Experts of a small language model: 128 squared leaky ReLU neurons an expert.
Below are experts of layer 5 (counted from 0) of a mixture-of-experts language model. Rows are named router (the router's row for the expert), up (a neuron's input weights, with its number), down (a neuron's output weights, with its number) and show model dimensions 0-127. Each number is 128 + 32 x the weight over its row's rms, rounded and kept within 0 to 255.
After each expert's rows: "comes before" lists some tokens at least twice as common just after its tokens as in all text; "mostly gets" lists some tokens that are sent to it at least half of the time. This comes from a sample of Wikipedia text that the model never trained on. Tokens count by the router's weight.

# expert 75
router [101 163 128 135 159 191 151 139  83 178  52 120 122 180 155 146 126 112 122 140 199 123 196 168 124 148 163 127 136  95 131 121 136  77 141 104 116  82 177 146 116 120 136 134 125 113 142 216 177 168 143 129  94 189  93 175 139  91 100 150 119  90 136 139 141 150  91  79 189 153 131 106 114 120 101 136 117 189 106  84 154 115  70 112 149 126  90  84 113  48 177 104 136 109 127 103 119 110 165 160 157  98  76 147 138 155 127 159 149 146 138 115 182 131 124 158  86 159  94 135 188 118 153 107 115 100 135 165]
up0 [167 156  70 142 152 119 145 144 165 143 118 144 179 187 202 129 100 129 115 144 100 138 104 136  44 129 128 186 143 159 143 119  81 114 190 186  77  89 118 117 141 147 150 144 153 155 114  95 146 107 165 107 194 162 119 124  79 133 159  82 117 141 126  97 103 133 138 180 130  92 208 157 159 105 196 118 160  96 159 116 177 122 127 132 134 143  65 140 145 133  92 110 156 152 135 155 133 114  65  56 142 171 104 120 147 103 106 130  82 132 137 131  55 134  95 157 161  98 151  91  87 138 142 151  99 119 112 113]
down0 [ 81 120 109 141 121 124 139  92 116 125 139 110 108 118 110  86 130  96 135  66 115 132 148 138 123 107 149  50 166 126 149 166  50 165  91 113 128 102 130  81 192  52 115 137 121 128 129 116 168  95 174 106 104 159 148 122 129  97 176 194 122 162 161 133 109 162 115  87 179 144 180  24 116 123 140  52 114 110 130  71 115 124 104 118 150 131 124  76  68 168 144  82 182 135 129 129 115 154 126 141 145 127 179 123 144 190 108 105  89 114 181 134 114 174 124 122 165 120 185 116 151 139 117 164 113 115 143 152]
up1 [157 147  91 148 122 134 151 143 140 133 159 152 194 166 108 151 140 161 128 122  61 123  58  92 205 177  96  93 157 165 171  93 133  91 131  99 121  73 167 147 105 143 179 165 102 119  86 145 107 115 145 175 144 109  95 154 163 141 113 104 152  79 126 106 117 141 106 197 146 116  79 120  76  99 130 122 145 108  98 142 169 134 133  74 138 100  58 114 102 133  98 145 169 169 144 124 133  56  99 119  77 118 108 163 104 154  80 104 127 100 146 148  49 129 173 141 166 106 142 122 115 107  88 111 127 106 149 197]
down1 [135 124 165 127  79 111 127 122 124 136 127  98 169 166 132 116 125 113 112 163 148 132  83 123 114  97 102 171 112 171 133 147 133 178 125 151 103 134 165 120 100 110 103  69  92  75 182 102 171 166 171 114 136 163  55  52  76 219 104 132 100 137 125 131 152  84  59 126 135 128 133 107 132 162 131 123 165 197 133 132 121 130 164 174 113 151 131 105 121 129 169 175 119  96 166  63 104 149 123 118  84 167 107 124 173 166 101 137 139  74 101 137 101 103  50 101 107 159 188 144 118  87  75 150 156 148 133 101]
comes before: "of ", "and ", "in ", "were ", "are ", "to "
mostly gets: "people ", "members ", "ements ", "those ", "ments ", "ities "

# expert 7
router [ 83 111  98 130  95 145  91 125 137 105 168 190  55 145 129 115 102 159 145 101 144 112 137 149 122 136 161 145 112  85 185 107 169  99 184 129 152 168 228 170 112 143  73 125 161 124 167 110  68 159  97 165 147 144 111  77 206 102 109 114 160 178  62 154 176 101 125 116 170 115 134 138 139 181 122 145 111 113 151 109 127 133 136  99 128 161  96 119 171 127 109 130  94 104 114 153  94 166  96 149 104  85  98 155 144 111 118 129  92  85 161 152 105 131 146 148  44 120 150 121 191 125 135 154 174  91  98 112]
up0 [137 170  90 157 118 111 101  83 158 169 127  43 142 122  97  88 105 116  79 182 185 134 128 122 188 130 137  95  79 157 234 175 132 118 163 134 178 129 154  94 136 117 103  91 140  88 142 111 123 117 117 143 179 115 125 122 132 166 154 110 108 105 140  79  73 162 121  61 155 105 170 139 128 164 166 119 144 164 125 167 167 151 118  86 117 129 117 103 173 159 147  74 130  87  83 154 171 181  73 140 181 108 163 102 117 101 108  96 161 135 124 118 112 119 114 158 143  95 134 151 151 167  81 106 134 168 164 122]
down0 [110 132 148  95 115  81 100 159 110 158 151 136 116 126  80 185 148 190  97 178 156 179  77 131 112 123 168 106 176 128 162 179 173 113 125  91 105 126 103 115  61 129 149 117 140 113  44 185 133 121 118 177 154 112 110 125 137 117  79 145  68 112 116 143 207 144 152 134 135 152 130 133 151  69 164 152 128 141 153 124 125  94 125 138 161  85 123 163 143 108 151 140  79 133 137  73  75 160 150 111 118 147 101 154  62 150 100 173 158 141  95 106 143 134 161 148 110 147  57  97  96 139 111  65  53 128 156 138]
up1 [162 166 104  89  96 159 167 112  82  99 132  72 153 105 125 124  83 152 110  87 152 144 115 179 154 139  99 142 121 145 169 152 105 117 111 108 131  97 147 134  97 105 195 125 127 153 122 107 119 131 136 127  88  69 141 112 101 120 116 133 173 165 182  91 136 124 187  77  78 127 107 154 181 110 131 154 135 179 109 202  47 127 156 197 176 182 182 118 117  57 143  97 127 156  89  98 104 153 146 148  61 135 139 151 120 117 113 100 162 137  98  78  99 111 124 123 192 116 185 150 134 133 151 142 106 141  76 109]
down1 [136 131  63 126 142 179 100 110 100  87 146 113 158 148 121 175  95 169  78  62 104  49 100 131 133 101 156 124 103 116 165 156  85 127 140 105 133 131 173 109 108  96 143 140 191 149 113 151  80 179 144  77 117 103 126  91 150 110 182  80 145 204 112  63 146 131 143  87 121 158 126  76  98  84 130 160 129 185  94 162 127 147  84 146 127 105 101 185 143 102 155 108 111 171 143 103 139 133  88 111 136 136 109 101 136 146 119 106 145 132 176 144 133  70 144 109 191 128 169 150  88 166 173  91  90 178 155 107]
comes before: "(", "| ", "= ", "and ", "was ", "="
mostly gets: "ford ", "General ", "Angeles ", "Johnson ", "ington ", "sky "

# expert 45
router [125  90 103 146 121 109 115  78 161 155 110 111 176 151  95 170 115 110 165 139 149 186 106 180 160  61 131 166 146 118 106 225 109 112 128  90  83  95 145 164 100 102 184  92  94  56  97 134 116 140 109  96 136 156 170  56 114 158 115 133  95 123 141 133 130 137 133   0  91 130 162 154 138 140 144 133 130 161 112 107 181 106 137 124  95 135 130 154 121 129 139 152 149 114 174 140 125 143  53  97 114 124 117 144 146  69 132 160 112 148  92 170 135 122  61 135 123 141 168 136 125 142 115 129 152 151 150 101]
up0 [122 117  93 126 200 115 172  88 104  79 140 147 166 102 156 149 140 101 172 139 185 128 141 143 128 129 108 176 154  85  79 117 155 140 136 113 101 119 159  54 146 160 199 161 123 135 114 180  86 171 122 157 115 140 157 109 137 134 146 116 100  79 144 182 100 118 191 155  84 134 194 159  98  82 123  94 140 154 138 125 134 174 112  80 142 120 131 185 155  71 152  87 134 124 145  98 176  73 171  86 145  96 133 138 104 122 112 151 150 128 141  89 177 109 149 188  81 123 163 120 161 104 114  88 146 102 201 106]
down0 [115  64 146 111  93  76  78 152 153 131 160 137 163 150 135 139  97 133  95 126 104  83 119 109  89 130 152 126 122  88 164 180 103 179  69 166  98 117 147 139 155 152 122 131 122  84 185 127 145 161 161 177 175 136  84 115  83 134 154 118 118 133 124 143 177 113 108  56 137 171 171 145 109 165  65 171 158  87 155 139 137 103 177 144  83  50 112  65 146 143 122 134 162  77  87 195 168 145  93 147 140 136 123 161 195 141 117  97 130  94 123 147 140 132 115 152 169  98 116 128 135 165 160 177  73 157 126 143]
up1 [155  86 156 122 129 121  88  88 116 152 122  97 217 186 147 136 148  62 103 134 143  64 130  40 136 107  55 103  81 109 128 115  83 123 112 151  95 135 116 129  50 164 156  93 153 108 166 141  97 134 104  94  91 132 192 111 113 112 139 129 146 118 138  90 142 117 150 111 150 123 127 128  79 133  88 148 111  73 134 127 103 116 119 156 105  95 101 152 184 135 116  41 107 132 126 190 146 100 110 107 139 176  61 130 153 155 124 101 156 136 100 135 122 135 105 170 102 100 134 134 131 207 124  67 167 128 118 138]
down1 [105  70  92  54 128 105 165 136 117 113 104 137  85 100 137 117 170 115 140  73 154  98 124 169 139 121 162  84 159 214  93 148 100  90 109 138 138  94 101 108 114 195 119 120 100 156 123  68 176 177 144 117 127 140 139  89 164 119 120 164 160 127 174 101 117 140  80 108 142 121  73 143 194 109 111 128 112 155 126 102 142 102  99 151 160 168 219  61 104 124  99  96  72 118  81  98 120 133 122 156 112 144 119 121 105 109 137 199 143 144  75 149 108  84 120 134 112 159 106 187 120 100 145 101 128 149 129  67]
comes before: ", ", ". ", "\n", ".", "==", ": "
mostly gets: "States", "also", "England", "India", "China", "Canada"

# expert 71
router [130  84  91 146 108 120 146 106 139 110 189 103 111  89  98 191 132 127 137 112 161 152 142 132 155 154 145 156 109 100  81 155 170 128 114  66 105 168 142  88 147 119 176 119 131 152 112  93 116 122 162  79 156 117  97 100  89 165 166 127 115 137 161 156 132 162 103  58 109 116 118 126 189 168 155 133 142 162 146  92 182 175  66  56 117 112 145 167  91 132 156 123 127 150 127 118 158 155 105 130 121 165 201  60  85  28  89 163 163 141 142 189 126 105 174 152 140 156 136 107 111 155 145 126 113 163  85 107]
up0 [ 75 162  73 109 140  94 129 142 131 161 119 188  82 110 156 135 111 140 101 158 158 186 128  93 128 156 135 171 130 147 141 137 134 170 150 158 155  93 162 140  65  85 116  54 117  99 125 149 107 144 169  77  95 107 135  57  85 139 100 120 195 130 127 152 119 163 130 142 131  84 133 114 119 116 191 146 168 117 141 101 151 192 153  98 114 116 114 134 125 116 126 125 145 157 176 158 170 153  99 113 114 167  92 113 115 163 100 100 136 187 159 158 153  59  68 110 130 142 130 144 108 190 102 193  60 108  68 133]
down0 [166 164 105 122 134 128 122 108  90 118 137 117 140  34 121  57 120  89 112 125  83  66  71 142 156  60 142 125 163 200 164 118 132  91 137 178 121 108 164  85 143 147 151 152 119 102 164 160 121 169  78 157 157 169 115  70 139 145  99 120 112 140  76 153 147 139 102  69 127 137 129  91 133 102  80 137  98 178 100 201  88 137 114  99 188 148 116  85  87 111 152 149  75 165 165  64 124 131 157 125 139 150 170 113 151 131 160  99  52 148 105 144 123  92 126 115 126 104 140 162 119 127 154 127 144 158 137 129]
up1 [177 142 131  56 124 141 149  59 159  77 122  93 140 131 116 157 144 102 183 138 103 129 154 125  99 175 102 153  78 117 179 115 143 152 144 118 106 140 102 111  93 141  85 121 126 126 126  80 120 122 141 144 142 102 151  64 158 141 160 123 163 124  43 111 140  48 103 154 136 133  92 167 146 127 109 111 134 111 114  83  98 115  82 168  86 152 104  84 126 166 132 146 151 108 115  92 105  59 133 126  87 108 207 149  94 129 148 120 189 172 108  92 153 152 169  66 134 180 117 154 112  68 143 129 163 156 128 194]
down1 [ 97 188  81 134 101 138 135 131 138 125 148 144 136  61 148 165 125  98 155 140 154 145 165 136 175 139 122 172 166 117 151 131 136 170 158 117 143 172  95  80  82 168 188 147 128 109  43  88  90 138  96 144 142 120  73 108 115 102 124 203 205 142 105  90 128 119  93 131  80 124 133 156 118 117 125 101 135 151 143 105 135 109 101 108 201 157 172 170 121  74  91 101  34 143 110 179 112 120 191 131 108  99 120  85  92 175 175 120 131 118 111 117 149 157 110 151 143 122 133 167  80 141 144 113 121 119  82  93]
comes before: ", ", ". ", "'", "\" ", "-", "."
mostly gets: "y", "ry", "ly", "back", "ty", "ie"

# expert 38
router [111 123 133 168 122 110 137 112 173 107 150 106 166 133  95 137 110 120 101 163  96 147 140 101 128 110 141 138 118 130 111 169 125 141 156  71 137 126  46 108 146  87 213  90 132 104  78 108 122 160 109 117 177 137 165 118 140 162 174 120 111 129 100 156  97 178  89 162 140 151 124 125 105 132 168 151 143 181  28  80  84 136  50 106 141 150 120 130 128 169 176 128 141 103 159 100 124 171 158 126 114 136 146 104 119 102 157 108 234 100 131  92 150 123  56 181 107 185 151 130 116 170 143 150 143  80 121  96]
up0 [121 169 140  32 129 156 116 123 104 176 131 109  97 131  97 163 146 144 151 186 106 110 127 118 131  73 150 133 166 109  79 125 122  79  84 146 147 140 146 132 146  79 144 151 179 159 111 138  91 151  75 179 170 170 105 101 194 182 138 136 118  86 131 107 118 108 107 148 129  66 165 134 163 104 110 108  56 146  90 144  90 107  88 189 151 148 147  59 139 133  67 147  98 116  71 106 107 101 137 106 136 133 174  65 122 103 121 110 110  86 102 136 150 162 123  88  98 142 181 168  95 139 132 135 112 179 114 163]
down0 [148 156  79  97 141 180 132 132 138 155 145 198 112  85 120 126 123 140 188 171 111  86 148 127 102 176 163 130 111 187 153 120  58 112 102 179  88 172 188 136 160 112 147 104 116 110 151  97 146 107 198 152  93  69  73 114 105 132 124 158 119  98  64 138 133  94 146 189 184 157 106  85 164 111 110 129 132 122 136  83  53 145 123 130 176  97 149 147 170 103 131 102  73 161 145 116 175 151  77 138 114 134 110 156 123  91 177 111 162 129 162 109 113 157 111 112 165 146 104 133 106 118 165 166  76 133 133  93]
up1 [130 199 143  65 175 140  88  59 142 151 125 122  72 109 147  90 158  68 147 153  71 137 101 167  99 151 151 144 163 113 126 160 161 136 113 160 155 159  96 156  98  80 130  98 100 136 140 115  87 177 121 159 207 118 122 135 177 171 148 145 153 108  29 128 102  62 157 143 115 148 140  67 115  83 165  92 165 153 149 131  82 128 104 161 116 148 144  92 134 151 109 155 166 199 145 112 134 143 123 166 126 125 148 100 127 121  74 111 118 117 113 104 146 173 114 149 120  90 131 133 111 128 151  91 169 120 158  63]
down1 [157 126 108 137 163 182 144 133 162 195 144 136 120 188  66 157  57 191 130 147 146  93 170 106 116 135  75  54  84 133 136 154  92  93 145  76 152  89 103 145 139 132  98 143  91 135  65 109 194 173 152 112 144 112 181 121 166  73 120 137 150  70 115 150 128  99 143 159 120 181 102 149 152 199 103 155 165 124 153 166 119 147 154 132  89 103 123 115 134 157 133 128 146 158 128 125 110 152  70 159 181 131 167 125 112  98 135 152 131 168  79 132 125 144 112 160 152 111 130 140  92 123  65 124 138  94 196 137]
comes before: ": ", ", ", ". ", "\n", ".", "'"
mostly gets: "Born", "name", "ator", "team", "District", "north"

# expert 26
router [131 118 116 159 147 200 106 101 156 153  91 105 126 158 136 122 193 103 117 109 143 157 110 155 104 177 105 102 130  87 172 129  79 129 135 132 141 110 147 123 129 131 159 102 178 126 126 142 181 148 164 151 119 120 116 147 112 105 122  97 123 141  90 180 129 189 199  56 204 202 100 112 117  92 135 140 154 183  79 134 161 149  89 175 110  90 134 190 132 109 159 105 106 155  97  43 110 116 141 140  91 166 129 108 136 152 133  89 171 140 117 152  91 120 167 150  56 110  95 102 164 104  97  93  91 122 129 179]
up0 [116 112 108 171 232 151 191  80  66  94  91 138 164 112 148 134 121  96 183 147 146 126 137  99 128 121 144 119  99 135  96 128  73 129 142 103  93 109 135 167 189 145 168 101 126 122 132 148  67 187  88  99 123 141 124 135 140 117  83 153 129 151  99 108 126 153 158 134 158 195 153 130 168 135 178 144 103 175 107 140 136 151 142  70 112 120 109 162 119 127 111 156 148 144 150 157 106 175 103  73  52 159 117 147 116 121  23 151 143  95 144 160 150 161 114 119 155 161 142 186 156  86 108 115 147 134 128 183]
down0 [107  54 106 138 105  73 154 167 195 148 144 158 135 111 127 100 119 146  69  61 199 180  96 116 112 127  99 163 124  99 172 118 119 116 116  91  52 105 161 144 127 128 129 156 108 150 139 138 134 124  40 133  95 147  87 114 127 162  72 151 137 143 148 151 135  71 148 145 105 156  80 137 133 180 147 138 134 124 143 141 160 106 125 105  86 114 176 151  77 184  85 123  78 139 150  77 138 146 158  78  67 107 177 116  98 175 165 126 188  76 116 113 144 188 130 144 106 148 126 136 160 111 141 142 148 145 127 137]
up1 [116 112 109 104 124 105 162 172  77  80 113 114 120 125 143 104 185 120 143  46 134 125 174 118 107 108  90 115 153  83 140 147  83  95 159 136 113 162 157 141 156 155 124  98 154  67 187 121  53 134  71  93 159 119 141 143 122 183 154 170  83 129 158 138 139 138 188 128 174 141  96 168  55 126 112 115 138 132 131  89 161 109 119 107 109 115 117 134 163  64  92 158  95 178 143 119 148 155  81 108 105 116 117  85 161 108  99  49 183 138  97  58 161 119 157 151  83 123 114 137 142 129 181 104 153 151 135  99]
down1 [137  88  77 172  82 113 194 143 102 169  97  47 140 120 147 136  81 144 140 120 129 104 138 125 137 137 127 114 124 159 158 129  45 159 204 108 129  94 153 155 162 129  95 129 138  89 151 125 196 145  93 155 128  81 110 119 122 136 112 105  93 107 129 135 131 143 146 125 179 172 106 191 137 181 166 108 141 131 132 123 158 117 172 158 200 151 149 139 105 145 152  63  80 111 111 130 155 167 109  86 111 200 106 126 142 124 168  82 167 146  57  81 134 166  87 151  94 137 122  80 107 128 120  83 146 141  98 158]
comes before: "of ", "to ", "| ", "and ", "(", "in "
mostly gets: "south ", "north ", "east ", "period ", "role ", "% "

# expert 70
router [129 127 188  90 137  98 154 138 124 123 119 163  88 108 111  98 193 117 113 106 146 136  77 107 104 102 107  87 193 129 125  30 123 110 110 175 192 163 134  86 115 180  95 135 193 119 153 155 139 109 105 136 153 136  37 172 123 114 109 127 112  76 107 175 169 165  98 104 135 145 146 140  85 134 130 138  99 116  84 150 117 173 145 134 159 157 125 116 138 122 112 106 107  89  65 125 106 156  92 123 123 104  27 118 123 107 154 159  94 133 119 152 111 130 102 103  49 118 122 120 124  87 118 101 193 121 117 169]
up17 [154 123 132  71 107 129 134 181 151 183 113 120 137 130  78  79 118 168 129 105  69 164 159 211 144 106  71 120 141 142 134 109 158  79 131 150 152 119 129 150 111 162  74 157 147 121 109 143 129 149 134  95 172 110 150 101 141 121  76 160 101 125 151 119 171 146 116  94  57 129 191 151  76 116 118 136 125 139 155 131 127 110 131 129  98  99  24 107  97  88 103 158 162 162 114 169 129 102 120 137 127 164 159 162 187 114 166 141  80 123  83  91 119 184 104  92 148 156 164 173 165 195  72 153 108 108 138 127]
down17 [111 191 105  63 119 199  91  63 138  71 146  98 104 150 102 101  78  74 143 128 174 129 156 120  86 110  81 123 150 123  70 153 135 108 110 130 148  89 121 132 127 134 147 158 166 118  89 120 151  67 154  88 199 135 152 134 158 157 124 130 139 176 143  45 135 110  69 121 139 121  59 148 134 159 156  99 117 106 124 135 114 123 116  57 111 139 133 142  81 129 112 172 163 134 140 113 110  81 149 126 126 123 127 110 154 102 119 156 104 101 149 123 146  96 153 172 182 175 115  81 181 127  52 139  83 138 116 167]
up18 [ 65 138 124 147 140 166  37 114 158 119 120 112  88 142 158 155 123 162 158 169 174 142  98 124 107 128 111 157 145 108 122 141 167 133 133 138 122 170 125 116  90 134 138 115 144 137 124 149 145 109 108 183 144 133 149 101  59 152 155 123 141  95 175  47  51 178 127 108 114 158 167  82 132 163 120  78 146 168  59 147 137 128 109 122  83 121 169 142 173 175 174 107 128 118 120 141 147 121  32 106 113 136 168  94  79 126 124 224 137 136 108 110 176  92 129 171  84 139 117 116 170 117  92 106 115 122  92 143]
down18 [130  56 135 141 173 162 154 137 105 181 157  98 151 152 133 151 143  84 201 119 102 109 116  92  89  86  86 141  89 178 127 129  81 113 172 104 139 139 135 130 189  75 151 135 126 120 114 184 129 115 133  64 192 118 152 141 183  86 168 212  91 200 128 136 139 138 132 141 105  96  78 168 115  83 141  78  86 132 124 216 142 118 139 170 118 137 188 138 129  98 129 134  77 176  94 119 125 166 154  60 184 140 138 120 139 115 116 139 148 153 130 126 115 157  99 140 122 128  99 147 119 110 123 118 115 139 152 105]
comes before: "| ", "(", "|", "\\", "2", "de "
mostly gets: "T ", "M ", "R ", "S ", "U ", "H "

# expert 49
router [123 142 137 113 205 156 112 115  69 102 114 138 175 160 244  56 152 106 159 125 126 124 171 162 115 142 173 112 155  93 161 137  88 152 118  56 170  61 182 135 133 129 140 136 133  82  94 181 182 126 107 100  69 119 139 186 118 116 121  91 146 146 101 115 155 119 160  62 130 128  78 169 164 106  83 116 159 105 140 127 141 182 145 154 118 159 113 111 127  94  82 134  63 116 125 171 149 117  95 110 134 145 114 185 132 161  89 160 130 127  96 118 138 139 122 156 129 115 145 154 102 132 172 129 125  90  99 119]
up0 [150 117 178 112 155  69 132 193  98 155 145 146 111 115 163 105 169 120 119 121 131 182 162 146 110 158 134 147 178 149 117 193 149 109 133 164 111 164 186 101 104 179 110 102 135 130  80 116 153 123  97 143 109  89 112 159 130 112 194 161 167 190 113 133 117 144 157  84  96 121 148 133 173  77 158 159 163 161 217 161  96 115 145 115 118 115 165 148 120 137 116 186 109 114 169 204 101 141 186 101 110 159 133 111 141  76 143 130  91 157 159 144 183  99 134 111 143 140 226 123 129 145 105 151 141 149 159  99]
down0 [104 129 119 108 111 162 120 108 153 128  70 103 204 174  96 156 205 163  80  92 153 110 107 107 147 129 123  99  95 136  75  92 105 144  80 138 159 199 141 100 138  73  73 110 169 119 149 148 114 159 109 133 139 120 121 144 165 106  97 133  91 122  74 132 135 103 130 126  76 121 141 166 117 126 124 187  85 145  65 188 112  83 127 154  89 109 143 139 128  62 145 186 138 156  80  52 105  61 150 134  96  98  75 138 137 131 103 141 152 116 117 144 137 136 196 127  88  99 141 152 123 134 156  71 139 155 113 119]
up1 [145 160 123 145  94 128 132 190 136  98 114  88 125 139  97  24  90 136 115 129 132 107 151 126 136 148 151  95 130 153 162 123  79 147 153  82 118  88 139 106 148  99  85 104 150 116  90 138 114 123  80  77 113 123 164 153 146 145 118 155  19  98 136 145 166 111 145  99 150 118 112 146 115 109 124 115 120 156  65 129 135 141 115 151 140 133 159 103 175  59 158  86  44 137  95 136  99  81 111  88  83 101 144 131 142 115 117 125  97 151 162 183 121 104 108 171 189 148 124 112 239 125 154  71 110 130 122 123]
down1 [109 115 148 177 103 116  66 107 128 171 124 108 190 194 130 120 129 138 146 140 107  94 146 159 114 152  65  54  62 109 100 153 122 113 192 154 124 131 145 109 129 124 154  79 137 201  77 165 145 106 156  89 127 153 115 118 135 106 187 138 109 138 133  89 151 100  73 137 122 125 114 105 171 149 163 107 110 146 152 134 186 142 154 131 121 161 140  95 157 114  89 136  93 163 152 150 175 185 135 153 125 133  92 169 101 138  84 178 119  84 111 145  95  51  66 111 117 160  90 166 156 150 178  63  99 134 135 110]
comes before: "the ", "a ", "to ", "his ", "that ", "an "
mostly gets: "became ", "took ", "received ", "began ", "came ", "become "

# expert 8
router [110 162  94 178 124 152  82 146 123  75 141 146  92 152 189  86 144 123 125 160 175 123 114 133 118  88 136 154 105 153 146 135  85  81 190 163 150 133 144 151 150 127 133 104 151 133 133 142 111 151 116 176 110 129  54 110  85 117 125 159  93 183 119 143 220 134 150 113 106 129 105 101  48 107  91 124 120 103 134 125  96 119  94 175 178 135  95 115 144  88 156 153  87  97 102  53 154  93 148  93  90 140  21 155 175 153 115 153 160 111 132 127  86 145 137 165  69 164 125 126 175 136 110 114 146  97 142 132]
up0 [153 171 161  93 162 131 112 103 100 139 142 112 137 117 217 144 149 182 110 152 179 150 150 129 201 153 150 149 187  99 126 151 106 122  95 130 134 121 151  87 128 162  94 159 117 130 104 137 133 163 140 128 115 134 109  94  67 125 139 153 125  77 111  97 141 133 107 175 182 102 155 159  81 184 156 101 123 130  99 110 145 186 122 108  98  65 170  89 110 109  91 126 142 113 154 172 131 140 137 147 123  97 119  85 141  61 120 165 163  45 116 162 114  91 167 142 162 112  85 149  41 117 102  99 205 132 117 107]
down0 [ 87 127  89 117 127 154 179  96 103 126 141 115 139  86 132 170 114 128 157 161 167 129 139  92  56  54 123 121 128 141  80  59 173 121 175 216 134 120 104 112 193 171 150 132 158 197  77 132 131 123  68 166 103 119 101 110  94 136 131 142 107 129 148 147 143 127 119 179 131 114 179 172 103 142 132 112 132  87 145 167 115 166 111 145  98 150  82 102  70 143 114  98 129  97 142 166 110 128 149 143 108 121 144 168  87 142  73 107 139 191 118 148 121 190 172 134  80  87  70  81 189 123 137 133 128 139 125 126]
up1 [141 129 131 126 113 126 174  82 115 140 148 131 139 143 150 131  72 105  75 106 171  81 189 171 124 216 100 105 127 167 117 129 157 122 132  65 105 135 157 145 132 113 114 128 124 162 134 115 151 127 193 135 115 136 141 151  94 132 153 204 149 107 113 126 152 124  40 129 119 146 100 105 159  91 164 131 130  55 121 114 155  83  85 140 136 115 190 137 133  95 186 192 139 133  89 117 162 104 166 127 182 151  95 100 130 123 149  98 122 130 193  27 129 104  99 131 186 201 149 135 116 134 140 149 116 134 144 107]
down1 [124 135 117  87 104  73 147 111 140 191 125 135 107 106 130 145  96  92 118 132 117 119 112 109 153 120 124 138  70 146 184  84 151  84 146  96 130 134 142 126  58  58 103 125 134 147 152 139 137 220 132 137 196 132  88 146 131 132 142 159 134 107 148 132 103 126  96 158 153  63 147 138 186 159 157 136 178  76 167 103 183  83 134 115  99  74 135 103  94  80 177  85 173 146  56 110 159  95 128  85 130 148  89  96 128 174  80  98 110 140 137  64 145 125 122 114  73 122 107 155 133 133 109 122 200 139  93 140]
comes before: "of ", "and ", "in ", "for ", "to ", "with "
mostly gets: "eutenant ", "ugby ", "eball ", "ospital ", "retary ", "ail "

# expert 73
router [143  97 114 167 112 164 155 131 181 131 128 168 147 181 122 105 119 126 118  80 142 139 166 144 120 143 163  91 122 125 190 116  97 185 134 138 196 126 125  90 150 162 116 154 127 119 111  98 134 134 120 122 131 145  97 131  84  66 104 102 146 130 109 183  83 131 117 161 146 172  81 126  93 141 120 148 159 130  38 138 177 108 148 134 135 127 134 129 152 141 169 135 139 136 105 115 114 155  60  85  66 164 134 129 141  92 174  64  98  99  82  83 117 131  57  64  53 119 145  99 213  89  94  90 133 155 118 118]
up0 [153 125 127 145 108 148 146  85 164 126 155 106  99  92 125 116 175 147 113  80  72 143 140 107  97 166 100 167 125 115  88  89 173 175  77  98 164 140 119 153 107 206 122 195 124 138  94 114 134 166 107 145 131 122 135 168  66 189 164 150 171  94 193 131 169 116 100 118 112 141 110 125 109 111 153 111 156 138  59 136 157 210 153 110  92 220 139 136  75  99 113 146 151 145 119 151 120 144 161 128 159 144 116 108 180 133 140 116 113  60 158 122 114 168 114  50 130 149 143 156 152 101 117 126  71 123 168 126]
down0 [115 127 107 162 106 134 120 175 195 175 109 112  98 140 102 139 142 129  62 132 154 125  61 144 194 134 115 100  89 116 115 130 104 144 173 158  72 187 123 104  23  96 102 156 189 145  91 169 132 137 160 161 108  71 119 157  54  81 162  98 128 126 109 148 103  85 171 139 118 154 132 135 118 202 128 114 106 116 129 129 111 113  94 170 112 143 169  91 134 135 118 134  68 160  86  56 103  84 109 123 144  90 138 129 115 160 113 166 137  96  79 146 153 110 141 144 151 100 102 120 163 161 120 110 129 116 102 174]
up1 [130  92  95 184 182 148  76 154 167 112 164 201  96 159 152 117  94 147 155 167 140  68 107 152  98 160  66  95 160 168 134 107  98 127  80 160 153 127  86 129 103 123 138 161 143 114 207 146 123 164 171 125 143 152 146 217 119 107 179 195  65 110 119 147 156 184 113 116 137 122 103 141 110 135  94 148 107 120 155 121  87 121 122 132 148 176 143 154 154 151 149  92 125  95  67  98 150 146 116 113 100 124 127 108 148 140  89 123 158 122 109 152 152 178  50 147 138 126 150  81 147  97 169 117 163 182 121  98]
down1 [135  95 115 115  88 157 134 184  73 130 100 165  86  85 140 153 109 158 125 124 121 120 155 147 169 183 179 147 106 160 120 142 126 134 131 112 112 147  99 119  93 131 148  83 126  96  79 159 173 133  91 137 143 139  79 108 110 120 150 142  76  89 120  94  88 126 145  88 133  98 115 190 127 104 149 158 123 116  95 186 154 147 147  87  55 165  88 148 168  84 107  85 168 159  91  87  85 181  58 205 140 171  90 147 119 129 200 152 121 158  90 102 105 113  73 145 122 158 153 136 153 129 171 102  70 158 113 132]
comes before: "| ", "|", "201", "202", "of ", "200"
mostly gets: "March ", "September ", "South ", "November ", "May ", "August "